Weights of a small mixture-of-experts language model, trained from scratch on English Wikipedia: a softmax router.
Below are experts of layer 4 (counted from 0) of a mixture-of-experts language model. Rows are named router (the router's row for the expert), gate (a neuron's input weights, with its number), up (a neuron's input weights, with its number) and show model dimensions 0-63. Each number is 128 + 24 x the weight over its row's rms, rounded and kept within 0 to 255. Numbers have three digits each.
Before each expert's rows: a language model's description of what the expert responds to; "gets" lists some tokens that make up at least twice as much of what it gets as of all text. This comes from a sample of Wikipedia text that the model never trained on. Tokens count by the router's weight.

# expert 17
Numbers in data. Whole-number parts after a space, slash or parenthesis in coordinates, tables and measurements, such as 51.048, (48 mi), 23rd.
gets: "0", "18", "4", "7", "3", "8"
router:096150104113140134127140136133165123154127137151125090115134157103121089134119110098128210106146092106127109095130138120139096102113134125109133143109104146128109112112096130154119139087142139
gate0:141066127133130151129154176087146139156110128108126148147146124140138130101131149105130146089127115132129143124107140139130142132123097177136124117146118113103123148123129166105106130103100161
up0:135093123146131151158138166106134133147125135096118147131132128142149144107134142104139154095115133130124156134110140131127140129112121167136130120142121131131124127110121172103106131100101164
gate1:171085150176108091139131128149120142140134105081174134122095136112136128173097113127169122130110149115156148151151112170131124153146085153086088137175134093151082106116126131151123150137115114
up1:108119105104122148115135105071129112147123104110134097100182115115138145065132155152099112129139084099132094102081144152161125159108135109129132139134092132117151157142145165139171087082126139

# expert 22
Pronouns and common words. Object pronouns and common short words in running prose, such as them, him, there, this, time, work, and the piece bec- in becomes.
gets: " him", " them", " there", " wh", " time", " br"
router:155097152129107129123168167111121135154090116090135147097112115138169076127152147092105167160166095119134144101123176145106165143106099125132121144166150119111117160135170143170139115109096156
gate0:121160072113125125154116146087145126120114114146101145111093138095125140116098131141146149172102143073116105106123127125096117120154142130123147118180132129176133098102144120115115138128106093
up0:118160065107114127137083142066138126112121103133105155093109138079147165126125135142153156168130150067123105086111109124114118132146144132119150118162117139171140111111129127107095147147087095
gate1:081128150164082128122116115151174139122098150118091151127101120141122130101155157121151137102135089161158097128128150172137074118113123122089088146165138142147170147123115123170152122140119137
up1:120116088184155115152127099138150098151116162139089124122134118126078166141133121159117125085143086138125162134134103134130115173110095136122076142124190128126138094163104145150121118112113109

# expert 37
Name-internal fragments. Inner fragments of names and rare words, especially se, f, s, qu, as in Chelsea, Lindsey, referred, illegitimate, Chryseobacterium.
gets: "se", "f", "is", "s", "al", " se"
router:113136132142148120136093137140121116148132117133104162164160113122114110140116158122142135086141097103150160135110118141170147140072133127108096086150143100133192147107106140184135121116118116
gate0:118146102117118161165150144113143141115108111160118155141151130119154156094098097134120073163125164171115154105157104176167090127139140161127162136111108127124156136063111115160138116119121156
up0:110119140153137088086107128171105108138141153110136098135111124120129082147148141113097142110150098124159113122081168105115176114122114110116101143185158161158122146144137110075114147127124091
gate1:140163077127104109132154161121137126136115137092121165083142128130144112146170139140138127152149081109155167124096147139124135086098097115123160095121165137101152111122161146135128110109112130
up1:160146109119085112112124172142134136153192094106137167135170117121149146110131103130149111174149131133143140107104154153143099100139102111117113094132131103149136100120177170131131091097102167

# expert 53
-ed endings and of. Past-tense -ed endings and function words like of, that, to after verbs, such as scheduled, followed, announced that, region of.
gets: "ed", " of", " that", " to", " on", "ated"
router:169126127106155125141156080177137114170137101133107113131135066112102152090100109158122122134151138157147119149130123093150098097132140092119093125142115123173153103146146097081145120111116145
gate0:103113112128152155112124121132107112146108173123077127112150117155133109131159080120083092105147107137157181159143141108122087154167125148151104110156126118145100113130144128144123163164097121
up0:142137135160100109116135096145137101140150093141152122138129126096153192164147152122134143120138132114132094137083105102143178122122151136159156152154144116080139166081115117149141094104137143
gate1:140132133125103125126159115119123107106174127113089153098131167129158136163178124145118125130168137171117109121102076123096106115110127119112100174152140134122148140118116118097152078144172112
up1:117142170160150128102122107115130162110096139112152107065118103122089148142102109141113162152111122111164161130146153117159130134141110136136141125150071103149114093151125100152104145115145170

# expert 28
Year digits, capitalized heads. Year digit pairs in dates and tables (19, 20, 05, 74), plus capitalized words such as High, Year, Senator, Hispanic, York, Democrat.
gets: "19", "20", "09", "07", "08", "06"
router:104078112139163141152160144107134131158094145117142123094134150110150095109102118120133169132139120129136150102118141144079103136095148132155128152120105166123105152111139146107132151126169159
gate0:146100096141122142137085092152156136133085150078123111175143158141125094118152116140099127137123146116166143176137141131100118135114082145146117113151104066129152129090114102110140140130165151
up0:109095136144154112149126119117108115118126148166079101110145128094168127174096128124110142144122122138110122086128122144158126178142134092175100116174139159146114132132140144126157154106140108
gate1:141160095106139142114139130094163159135108135133095148117113098147112149138133126110106120137113079116120089135068155146124144162107117111054139101124119142128143124111150121130137099150112100
up1:164106127115133154140131157143165098118101096130178166122122163116122131152137178115136161129134108128153147142159155112166108122149165159092073177133114133117162165136108102170133110117150122

# expert 21
Adverb -ly, -ize pieces. Word-final suffix pieces, mostly adverb -ly endings (naturally, solely, quickly) and -iz- in verbs like normalizing, utilizes.
gets: "ly", "on", "ar", "al", "z", "or"
router:140140138104122099092151108118138151103129152133154138126082143156134101126169114140145105125122131140081109110121142179161112147120142123132130161110150155067186109130115166153147174134134135
gate0:065151128099144113111143162082153145132128095153109120121172132133098113131163113095115133149128116131088114140088126115125141122122157136101133079087139123099136096128153116147114171113105129
up0:168149107130184126049143124106160139154175105125135121099124078179147172143119130125105114142152114132154112129132179106117141135135092105163146181140146127121130109135137135119115133125102122
gate1:134126151107103105121111145154145168112152113131097140140135159121170163142132110150138140129142135106101089090125100089154111084138109140114138114123142150108123144140134108097160155107129178
up1:125089099138108108146134102141128174097134158152093092124150147159144109143135134127182129134182120145098134156144095113147140123176136149110123137076135098108156160147174113132136104101140123

# expert 32
Lowercase word-initial letters. Single lowercase letters opening a split common noun or verb after the or an adjective, such as r(unning), b(iplane), c(ategory).
gets: " m", " b", " r", " s", " h", " c"
router:107127147131118128124126153105114112074161087140094093124124177105116124119189149147127117173155145113151126112141162116148125128135132112165110131167139092131143119144127111128108131114104140
gate0:133124128162119170125127133124111132122070118093122160130109126123155125105150131087137165151104153129112119151099070102142131120111130137149128114104147093182079161149080112162123135129104097
up0:121115126099151063158126107130132096130159149174119121123139089132103143162111137143137093096157110112109111083129142131115154139116146110133148119181129180084126110088156120105098120126140164
gate1:139083156131157150147104125126137137144127122145125178175142153092083117155161176165155124144126111158113086122136125125140124126169182107099131099109147062129159125120160116132124097144148136
up1:143201103120114124099160137150095106090109133146116123102111129175128165109108104128110142093115181112097164120139100113116131102114121150180128132143091171113116156114127158150135167115081130

# expert 12
Place-name endings. Middle and final pieces of foreign names and places, especially ia, ic, ac, ec, as in Russia, Quebec, Morocco, Applied.
gets: "ia", "ic", ":", "ion", "ac", "x"
router:174169130166088149147172117102113145148180144110098122177144096142088127093098130119148125046150102090113117116144134118142114126137128144133107140105095172129149145152159130096135131152120106
gate0:140130113140126091162134114124121144120140076124150142111144139095129164154146114143114171124127125165107175136154112143147132116155150123118151097108139174113148111114127120134119149114145119
up0:139125149111145141086136156110115125120145140145136145134128096111172114127111085126161125114141160119085083114141128105118148200148119103140109100110133097121137182136182134153138112117131180
gate1:094153122130109123118134120139131139124120124151135141140153159092103108131102141099103135135101119120151156145129081125163164078121164110139124132177114116111172159089125101113180158190148129
up1:127100152111145114106117134125100088148110122153127124118106142108115128112106108077155177133153090136139076114099149140125102129103120149096129122145135184135125136104113106140123163085161130

# expert 63
Letter h mid-word. The letter h inside compounds such as powerhouse, threshold, gatehouse, km/h, plus other middle pieces in infobox and table text.
gets: "h", "ak", "l", " as", " at", "el"
router:131120139111133107133115114142093138091108099126152114129164130130168120124107163111124107081098100120118148079127104126126139070155131136124118152093064171153143165125166133133151112070162074
gate0:123115101163086095101114147122096118115165112109059134159132125120120097137136123134148122166123128114160109144085113141101154114130184143170100150108157135126141124165123100103110136144134129
up0:161061100115121116140129122108130156128176112114135133161140155066137182140098164155161101154140114140127133131112119149131155095108185157115146121135150101100138117151125150127102141158121161
gate1:123126140103189122148114141142147094138118171155108132117115129133105104122086128123154134125138105145146103135110136119109105125123176145170139152164111139169125138136097148140111106155112099
up1:089109105125106105175118148132133100147086137108102142101117164094127079106076087120155093126130133130091142155113128142123097115110130108151127107133089148150123124104124172144136142123081111

# expert 31
Ind/j word stems. Word-start stems ind, Ind, j, ip, Mar, Jun and sp, as in independent, Independence, induced, and pieces of foreign names like Pradipika.
gets: " ind", "j", " Ind", "op", "ip", "ij"
router:118118120101117136110129120069168174132076153066111112134072092132121089091163133132119134145140126083089141131112121152154109126106142144141147139130135110109121169116152110141143138125140141
gate0:129114122143120131125158143073178129109092149129082131172161118152158116145152102142118089132151090139114124111129150119161108112132107139124134179139121153077161157148123084153137117063111109
up0:125128161124142123131111129136110158162174100081176117112112126121092143112106131131135163142074160153127115133138132143146130128130151141144166123117138089165094103100114133111085116190134149
gate1:136177171091128140161142044149145148163117132125083091132134098111115115115089155075141123145157157122106146117094138144105146148117172119119117139129142119139133131128062140133152136123150101
up1:147076095156080105125155137147119089085168136085150187116120134151125137143162113153138127140123145157152121115138136151136114127121123127149157127081129143134150112113132123141130104128068158

# expert 38
Word-internal middle pieces. Middle subword pieces inside longer words, usually followed by a suffix, such as rec-og-nizable, app-ly, headqu-ar-ters, prer-og-atives.
gets: "og", "ar", " app", " pl", "ag", "at"
router:150119145135123122089161113128143114148127156104135145136073137149107139116103131100128193170135067130116148168109108139096150166112131144129128158158126114123041132125141109141116160153156087
gate0:125107096138156129111089107096128071128179097115095142156145101087142131125089119107159134136133117163073146145133126139156154080126137123129123095111124141134098152121142113119079089172171164
up0:115162140140099122148136104109119148124110135140165090095095137137129112089168153128096139113135140125131137101172108153160072167160116135127146129090130129099131087093114113123182149154107136
gate1:095117158146139142144133132114161130117141155129153099139147135155142116095161158104135119140142139139128112056144136101157115171123142087121119116177117134119098132119113136110133093128117153
up1:135118132123097107090138097116095160139114181144170108129128124121134115104179145124154124115107108140154137160153152094172099136152097106126104166113150125152155127151113143087110140128084132

# expert 50
Single letters in names. Single uppercase or lowercase letters inside proper names, acronyms, and foreign words, such as Vas-c-oncelos, COV-I-D, HI-V, mas-c-ot.
gets: "c", "C", "S", "A", "L", "T"
router:148150075121099101114165082146109103156135143133129101179129117126090165128085102115120106154121144173164148148172113080119130134101131126106106125131130170164146117125119135164113140172115109
gate0:123130135094120117093117148099101148146149143127142102069133118130140104153160140136094112129098107163068134158164151145154136092120140119142139109125148131113117107039125175127133107165141125
up0:122111112134089075157141116164157127139108149147140164099103081130133090129135132130151127133110106152190132123159141122147166126147144110099098120139117102124131126112099131160127161161157131
gate1:115171070093148120133134103153122098122159114109120124138148117139161186120123131172101140111141139122110139102171084148144125135128074108155124112108140107105108173139087121127105072139148121
up1:117160126145117156143112123101150123071146130110116120146107098145140116136176131160119095148094183145133150103106121154084135128140145115128097133074112159121156088112151127143138112131096117

# expert 56
Ch pieces, sentence-final newlines. Ch and ch word starts (Champion, changing), the letter o in names like San Diego, and period-newline closing table episode summaries.
gets: "o", " Ch", ".\n", " ch", "ch", "an"
router:117125134135100101140143153100099161077121098128153109119164142119123150103118118099150160141111139114157155114100087134154150148151167139144124094148142092160141085141165078158115098118143156
gate16:118139138075172158106136154154122131144149203138131146098152141169125104163154160106125106129105126129133118141101110140136126109133113156132145116114124131124089134088152121137142097136132118
up16:116138164181122089162105107146134145125109088139082109094127124121090147127119140126110129131159130149116146138114123148081097174153183127127143153119137129159125137149106106116077101166139122
gate17:109127118173154131120194124138156138146161140176135115158114119135086135134118105175165109116139095158112087154103144148146172112111119120102134095128124131112154124125095140114075130125129158
up17:168093111165115093136101183131146114166126084143116126117133166108099139102126116134140181153133115146137115119140070138139177109139141109110120134144110134124089161111109136099090100105151137

# expert 3
Noun suffixes, coordinate minutes. Word-final derivational suffixes such as -ology, -ment, -ics, -ium, plus the minute sign in coordinate strings like 35°51′15″N.
gets: "′", "ology", "ies", "″", "olog", "ment"
router:134086114108114113128182112126185116141100138105106108130131087151148109163105142095113137121180066130134122091110122137061165173150118148109114160086089130122099126117131143137128141165128096
gate16:111104134108135171160130156160165103098149154113102146125119148115156104123114124090086150115112128176149170166107119099165150149115110180112112060134140123161140166151156134137142119110125132
up16:100126106145130088142143092089164165153134111138138135113120113168107128152161153182139119119139113122099082098096128173116154161109148078136127161129127093113143119110096142086108106150142154
gate17:130124149119138129151110100117140105076126094123132120148150104136139157139083155157122085157109127127144131132142106152138098127138113151114102109119103153175090131147127128090158153111149146
up17:091114139146106121087138157114099114130116120118075129126117127142182149159154106130098101160134138116097157124102149108098104136149124133128108133127170136100175099115185111109132150119144143

# expert 58
Auxiliaries and prepositions. Function words in running prose such as is, are, be, was, to, in, a, into, and the be- piece in beat, behind, beach.
gets: " be", " to", " is", " in", " are", " was"
router:091136153162081120148164134136122104109133144137112128131150097166154165139129122107159128105095152113137121093143132159182163100119109121129099165134112108119135153136146102109166066125108159
gate0:097103151102139087128141172152096135127128111147124109114091131136102171115161117129125146134106127090132136130132087138133124102080185180112079128136144120097092146061112128146135169107138112
up0:152158117141128170137100086120135136121112106116149126128151126136110103160079140144132153126152124133105116149116156102146146164154083081148162127098110156158159113174138140148110122140138128
gate1:140149136093100169126176177115114139123148130135146107151076135148162163114117101150103131118114130149132121125150107089146120128161104170133100171100129149141112143118137157089147112121111107
up1:161129146159173139149140166140130141127127130128150109110175144126110171121146092122109157146126161135129131134135103162104116143113103145120138167125121132120099146156127115080136165121124135

# expert 51
Verb pieces, appear. Verb stems and inflection pieces like appear, rejoin, have, go, overlook, plus the invisible marker after coordinates.
gets: "s", " appear", "ue", "otes", "oin", "ge"
router:111093103133135111099115109123110096114163165122126147136143082147115132110149152146126155104129103095095135150122133142097131116045098110133178152126155107117104135107144141123119109114114142
gate0:107127080101148124093143162097143138122195136132119111130122134134125140152122132107126092141156102130081104151151115158134127158139141132110112140153111129110105133092139126126101122135147195
up0:117147114104147127115140143127142130111122176115120132133123148129122185149153163115151142144126118153095113119151146143139127179145099119101077136133170160109093131120097171140150109132109145
gate1:088100134115130123172099122066118158106128119161123111100159121110090095145078169162089120150160143106110136131128144147139136174142092141086121143112115118120113112129159108129135114128142134
up1:153082106150129115092127147102101132129143132149089115102114119154143117153117103097113124148142122165118165124101114133145128156114101105090161144105086155122156109148156161151106120105117172

# expert 55
Paragraph and heading breaks. Paragraph breaks after sentences and the == markers of wiki section headings, such as Personal life, See also, Bibliography.
gets: ".\n\n", "\n\n", "==", "==\n", "===", " |\n\n"
router:093131113136151129146101119117160140150095141165150126136137141131155117120102094122121191107134164153132159073145128128092076119085145077133119163117117171167129095069170140162107114133176123
gate0:114100164103127120098137114118169116150143144131153176140140126134171154110091126161157077121138108127121125096146163167125082146123123089089123136106089119095179103115145117136133112113137130
up0:152134127126101100103135101111161116154148119140154148128138149112178170120114118132170113120146149144136103064124163186137074129136163129100138117120083134114134126098145111176097148106142125
gate1:099160117099109145123120098131122121147128125105121096097084148168120122126192137094163181117146137114127099155076120126144171139139121152106155150149139137137045122104153124123135104140129143
up1:134153105115156127094154156126118149122139122129131124160165145113134114150110120128143110111077161138123095109123166135101106101122151129123108090146122137156191139142120087130130121137099136

# expert 1
Latinate word pieces. Word-internal pieces of Latinate words, mostly suffix ion/ional and stems like reg, V, v, as in region, version, professional, Regional.
gets: "ion", " V", "ens", " reg", "ional", "ict"
router:177162073142197118115102135136131154135145159097139128152141086142103141118128125125111113116136124098164126131117102104104132094128110071149095058112141090132154162115143117154138137150098094
gate0:097116143142130114103077101103137133124120062148134109142086116158169118184142109102105113121143093118148133143123146134111087120105129151103158138135122140133124144126119100095136103110104135
up0:172141127094103190156150131131088155117137129122110120113144111168105140122142104135113154111090162121139151130160106147144144155135153125110105147153087111107127166134146145141142133139165148
gate1:141122093108087142115160124111130150123145142113150132146097118150075157190124133121092120132175119158110116176075096100108108102135126125121137128122140140119137149117118102095164141112099143
up1:094091133137093096121133143142145154109144118141157126133119126124098118170148165073117156139161137130156132148106071119089126122136131118173131131111124147132156129097100063089148163072078154

# expert 6
Prepositions and per/record. Prepositions of, in, on, for after nouns, and music-article pieces like per in Chart performance, record, song, c.
gets: " c", " of", " in", " per", " on", " record"
router:117113081123079094059137134158108112118132130157108106131145114097084152131123120159089117106132145073129093151148136154167116110140150093123085112104125085133104098107133128111111141094129084
gate0:154120119137117129116135125155149156088136123119076139076111150152152115160162137132127139125112157132132112123148067084157148111166105123112154132095131126155085152138145135163134101085149111
up0:129150113147127152145183172095095120114119121116160086143144108122127107135119115175182135112102124126106131148109107164097130133127138094106088129101176130125135142108136125111095130192164114
gate1:086105183153169138121145184131103142121108150183137131185148167172160079121119114150113098089152120141136168145127137148115127107150085124136109118122145138126146154139148135117097114122129133
up1:105101184139172131125129170144112118125142139172139165169139148162151102109106131117103111082149136128145164154143156156103135099149103130107106108124135120122169179121119147101112116126159132

# expert 26
Closing parentheses, row ends. Closing parentheses after names, places, or years, and the pipe-plus-newline ending wiki table rows, also pieces like ct, feat.
gets: ")", " |\n", " |", "ct", "or", "\""
router:136133119097123156154138158134091136149148112139156113122165181123093116150154144092069084116103096166133129140107110087120151141118124135167105151156127165099132077140132132126145108142161164
gate0:075099121144108094116153138134112123112128141152145155147087141132099112089135160103120096127104168143119143142101146101108183152130122175156099128075132087109161118137130100121107152144106151
up0:073118132117095105102156119159138148112140145138171136137097140141130109103108152110127110087116151124145127130112139112081179148139119158154107154066118110126173107148135123111112151127135160
gate1:116121135143135120126142122116110136122148133124121142140130116106156142144135154126080131125201110100173117121115143088136140160114131127141101108114166163163100146067132098114124136117111119
up1:122119130161170112119152135112123135097115147129134132130132156118187122153167144117096138119170096112162118100124152100123123156119152121134083133111150143151094137068139119077110125136141099

# expert 20
Diacritic and name fragments. UTF-8 lead bytes of accented letters (č, š, ō) and name-start pieces like And, Jo, Jos, plus odd word-internal fragments like qu, ff.
gets: " And", "ec", " Jo", " Pat", " Off", " Jos"
router:133130113135130106110152126121153160152115122069140158127149149159114122080119140141130147171124080110082155148147130151137099126159111128098151129128116136138110133098151172163123147072098147
gate0:144153108133156136141138135109094151175133120129152107084105101157083137124113139134109153144116148159086098135140115119095115110133155142179162157146135107162181120145081133119121163173123116
up0:135106095136122122162133128083105110166102147131095116096084099152116121112145136097138149135113120122137125164157109087092142120117137126106140143127151130114169130142137151113141139149114133
gate1:098124165157140173086083143151118156126150095135120117112139173101135111121100135136138074127148167166111149094148163114124115146105135134118168124128125127158162111147128135139125101121084125
up1:127099150154123112146095142117086146139122126118085100139145150088147081124083095131145164102176146141125111138144130137122105106097102111149132040118145125113137100159155145126150113096084123

# expert 7
Table and list separators. Pipe cells in wiki tables, plus semicolons, dashes and em-dash placeholders that separate items in numeric rows, credits and discography lists.
gets: " |", ";", " —", ");", " —;", " -"
router:115104127137178115162126126153095155100135118177165146131167110158116125114113119145144115100177187081135116116096131131137155118135096132144142113151127157147154081136141121136120144151134151
gate0:144117120140117132130142116123151133094121166099113119131150102120138126131182120112099126150098136143100144086113137105106121114098105140094167127153136096144126157104114153073118084147114134
up0:118162133113129119127151136121113107128135126129155132130123142151106120124107122112155104136181160114176101156121140109152129112145137131130098141123122124115122114139123100173106165148144145
gate1:166111131108121125095104128122135104134132155134120187134194109116118129162134143102139146170183133137169119122123129159077123155140113097130146149147141153138137079149108102142108112158135130
up1:122130129069135150095119118108118119121155122118108199095176161101140125157142122105121144134201138132162132098130140108089135127140128124110165152143117151123126087126132133155115076141140090

# expert 19
Mid-word syllable pieces. Mid-word syllable pieces after a consonant, especially op, er, ot, old, ield, as in redeveloped, aerophones, peripherals, models.
gets: "er", "op", "ot", "s", "en", "old"
router:127134136121099097104122133129131108137146190127146121116153092108140135125111137148149124122175118165090183088141087137138099123144143170147131153134128123148146146130171130148149154082125089
gate0:068164168142153154129104141151170099176148098145161141066104137134160109106099160132116134135138125124109184165123133104133116099148079112111110144130147160152178123113148091157165119102129116
up0:088142110085149107126113164148160132121109102121130157128132143122164126137090138153113109153126156069102149164101113150166104082069132144120142073149146111129156111137130104129128138128113098
gate1:133134107115136148124140132121140111167131150092135149131152128091143125159147161144067095127146140150134156128140166147143114120123134131145173157133088155111127114152145152154147100090108148
up1:089126144124117097131130114127141163096122154158118105131103152127139098132093099121176083167157120141131101168103090159132166150136134131133150131081179117122161138115150081137103136156102125

# expert 24
Comm- and noun suffixes. Comm/comm in Committee, Commission, Command, plus noun and adjective suffixes like ity, ition, ist, ical, ian.
gets: " Comm", " comm", "ic", "s", "ity", "ant"
router:162119139101082124099102130130167177143115148113104148136147099119108153153136100110110121125146083112133086172083110111139172168157124139107127124090149106124086139160143146139102139141145122
gate0:150133119159101135102104158122129147141153138121130151121132163114170112110113150151176109125109101115151103102147114171124125168136093124119113110142101118158206182121138152105111103116144114
up0:164154122120096140118138127164121116121131142130106129072133153111143136105138130110133146124122136091100118154124154143112121137110165115127148141198130126155139128088113032141167090174160126
gate1:120194151096187147155143118119195121118110113138176164133135146124089105118110097137122168133125142143113158109151130112129131116141126184122154168146155143130099140130096133125102105118114143
up1:116117110147155120143097131113164100102100110150139153081134128107141156149170087160101134166120112132132127145132140112149153116130138094126097174135166125144068147117131148131134117148142105

# expert 45
Numbers in tables. Digits, plus and minus signs and percentages inside table cells, such as population change −16.5%, vote swings +4.48, league statistics.
gets: "0", " −", " +", "5", "9", "4"
router:090135104131126149144148145141130132145095125086116102097097112135165122131166122100117194104105127106113102102150134153135107137087118093106135137136099142100115121092120148112106175094104169
gate0:099126078138140140123149120121161082128142148159158091097157161133140100139122155093112147133128113127116182113160121110118125077140121146073150134101159116111115144105160146125129106106131106
up0:155075150142082137113163147138129124119126106085098121124107107146126139138161128161117140081141153075126097140113130115115100195139097148198112114145138110128121122121110144142144150157115150
gate1:119115118132079143117146163154151103126107091152147122124113113082130119154139142110159169125165137132169147103117159135108093112145114089123154106107151088144128120138157119109139168129178120
up1:134125139128128132095093087124103133131169171110100154141131125176108145106127098135086094146111164154098100161125125121142171170131149132110153151150144115114123057146114111117128124163084084

# expert 25
Prepositions and articles. Prepositions and indefinite articles after verbs or nouns in running prose, such as a, an, with, for, in, during, against.
gets: " a", " with", " an", " for", " in", " as"
router:084122118179103100107108139131118123125135120144132111110132108146145159141140100130183120101111123101150076089122134091135107092132073121105140128166154081131117085128094103104154112150116093
gate0:162155171128123113197133146144116169121132103180106124132110153101120139143111079137125134100117148083158196117126146121146115119094128120123110110122156144148084150112128156120137122125110115
up0:112112104110115117120102092117109117110087149080121117099121109131196101135161128155129106189121126134127094157086079101164126140150117122132102110136138108098165153121117125089127153124137132
gate1:084123094113131115144178126132156123162120141144090088145134183143084149133111143143100142113128150092153110137103109108148175118123119124156160147129125147146150118131158114160110132165112112
up1:164111122132134178069098122120094131118153110123143123072111110108164104124148112083150135110096131152126140135104108116102115140131094130102107134107146128144119122097075152134150122098165144

# expert 47
He/She sentence starts. Sentence-initial pronouns He, She, They in biographies after a period, such as He was born, She also taught; also first names.
gets: " He", " he", "an", ".", " For", " She"
router:145111146119097121111126115176130150116166102149151138130165182167140129113084135131139117120120126112140138150108113149137166133154186125131126097108146152158160160093142101106091119139103158
gate16:140120130119165133150108108112136157114125136149155140116073128161132140130118097123144137154103119148121117137114124154135124100133111082086088106091121103121155116118103132155110113137109118
up16:138186144126153135137109089079142125114125124164162173126096141133144118120091119134159068167126130151116119155130138166130137128148130074123136082137102114139171113113139144112110124148081097
gate17:132098161158090147156153106123088100102119096125150144127142152113098111155167084150119157129128155110122156137145109126126170156112174093155109096145153146121127139135175126152074158158094120
up17:131185154099152114126127158135160156145138133139126119141115100171149148127090140139158084176142118106154130119127127144117097088140128185139127111128130119101155109115153143118179084077146125

# expert 27
Function words: or, this. Short function words in running prose, especially "or" as in "65 or over", "this/This", "not", "same", "any", plus closing brackets and quotes.
gets: " or", " this", " This", ")", "}", "\""
router:111098156125105138129128153146102140083105100119148160127142145155119115134155148155140113117124147131123100177125148131152135109136095102105110135121151125142134118127124176125120055142168157
gate0:126084129134122101151174091125080124087130110092108155101134115128159150137139147133113096111119126150141129150125144121123144135125125082135090125169121149102162131151158128106161096112125158
up0:093141112141124119111122198138184142162141124161134133154122127177119086114134131107140155163150104126139145130126158129140101092128133176095172132098116114147100127127082135136128168157123115
gate1:115124130142108150148151125127134119173124134172105149109086117097151117108139165087177122127140089175149156140123150131099133121151150104132110130137145104091144116138142104113063129143092155
up1:084120129138149101146093113122120143122129123101060095097167154077136142105165138119139148138154096151119157143124086134106154111123107126123163187119137152097099112110168131166145147081079129

# expert 11
Opening parentheses. Opening parentheses before abbreviations, years or marriage notes, such as (FCC), (m. 1959), (2004; also first letters of names or codes.
gets: " (", " N", "N", "(", " n", "S"
router:076159156139131118130100124117125101139160100168143110144144172076120120161119150168161107147099127118121098102142167167132130129127131127129123108117126101127122155139137144114107105143136128
gate0:140125121137162146112117132091143151135097155148135097094130115145166107071126149158100134087121137141135117106099114166125196153138127116120123108145129120140142183112206125132131119150143142
up0:130111155114138125117109150111121147115098152141142092111102109143127104124120092173148118078123151123144103143127123134145151134134129137146117113144098096115105177094172115121140077124169110
gate1:191153165185102116180122137136117154105117123119155135115099115114129150088129125139103150119183098121117128131153133149108106121156101109101127129134108125134118134152183148129172102126144151
up1:074120103110187138098145130157114102139180129142144112152143136129127122132124122155119113113080132118126113090102130131126168114128117099155157138158139134134195092147171083105130129087139151

# expert 40
Word-final suffixes. Word-ending suffixes such as -est in biggest and busiest, -al, -tal, -ility, -ball, plus stray marks like BOM characters and slashes.
gets: "al", "m", "est", "st", "le", "."
router:130154157118138134110116077135117080101167114165131108108153101114124121181152173132147064111146173159120113119135151192144142152122153169122126160095124167109136120150112123122115103123114127
gate0:101124147121112162159136129163147171104148153129109164096119127085120098122117132054132080136183130166106115147122140164132085144122138114113132111132126126113146140168136132136173122158130139
up0:133077130130137111115104114114182076148117084115130128178109145126171159139131116151129150119125140090137134110113147120149170138139116105145155135117124111133163149115123120145106135085141100
gate1:148151136111145123106149079120124087138148097136111150105132136157127089123117156098135123103106111129153185121123135128132180096123125114121140143127128140159110172133145112093127128102107188
up1:148108140112107127116160115117123086121147127155147109140118070136144133095126139104113124124120161126098117101124130140133124134172139107093122153107176124115131132124163097119093108128111148

# expert 36
It/it and Italy. Pronoun It/it at clause start and the It of Italy or Italian, plus short name pieces like Cong-o, O-klahoma.
gets: " It", "at", " it", "o", "t", "it"
router:111127124112084154114126128107124137145092103155153147129092122135134120125128114107116082157108142083168170165114172140098163139164167145157131101136148115118152077104155112117140154122141144
gate16:141148169109139090128167140139147129132152129097099150079167170122105132161174103094138132097125164134119120126157140107130160087116150113137123122151134151112104118107096088120131110127163126
up16:109091119120146100170123140129138110133136169114085144145108113150164114126126098154157138156144106139101134110127171151127109114096066133111138110186109149121092108134119110115103130107108119
gate17:083090183158125121125145172093148091131112086095105139073147133130092164128138114132166134117127121114139156136128141126105166106161124105127153109117084154132123110135141122119098130125136113
up17:135163118091113170117118117143092164133157161161137098166119124137159104139092173151094137129147123140125091123090101138134072138101115179139091144123139112142109139133093121111174144129126140

# expert 15
Word-stem openers. Opening stems of longer Latinate words, like differ-ent, att-ention, inv-, organ-iz-ing, sh-rublands, profess-, cont-ent.
gets: "sh", "ol", " inv", " profess", "w", " organ"
router:083117111127150130097117119094151135134115139148143107149098070111109176089074117133125129109098094170148120141110123147156159158176129119122168127151134103114100166094163137137117161161107116
gate16:111113124130124115173156114115144123110109120164104114134155117123121130113127111151129110127126131120097150157108130120114162136083125129156156158132146112152130125142142149141123141145196128
up16:126150165162125143110134119113145133104163073157117136123149104121141124170146172080120097124160133116099126093112172104166105113144139159116151119151142149106121089134203115125138137155094125
gate17:135115113109113098132134149108111160137150152083143109121164119096158108112143135125119141117180124104170132121174122113152139215100104108131172139129125109135136136119120116124105153171117128
up17:129142123108106143117107151099111154132154138079136109119162145106168080108175129134116153130162109099175132117177114115142140195084126106125170134138118091140124155122150112119109157147123114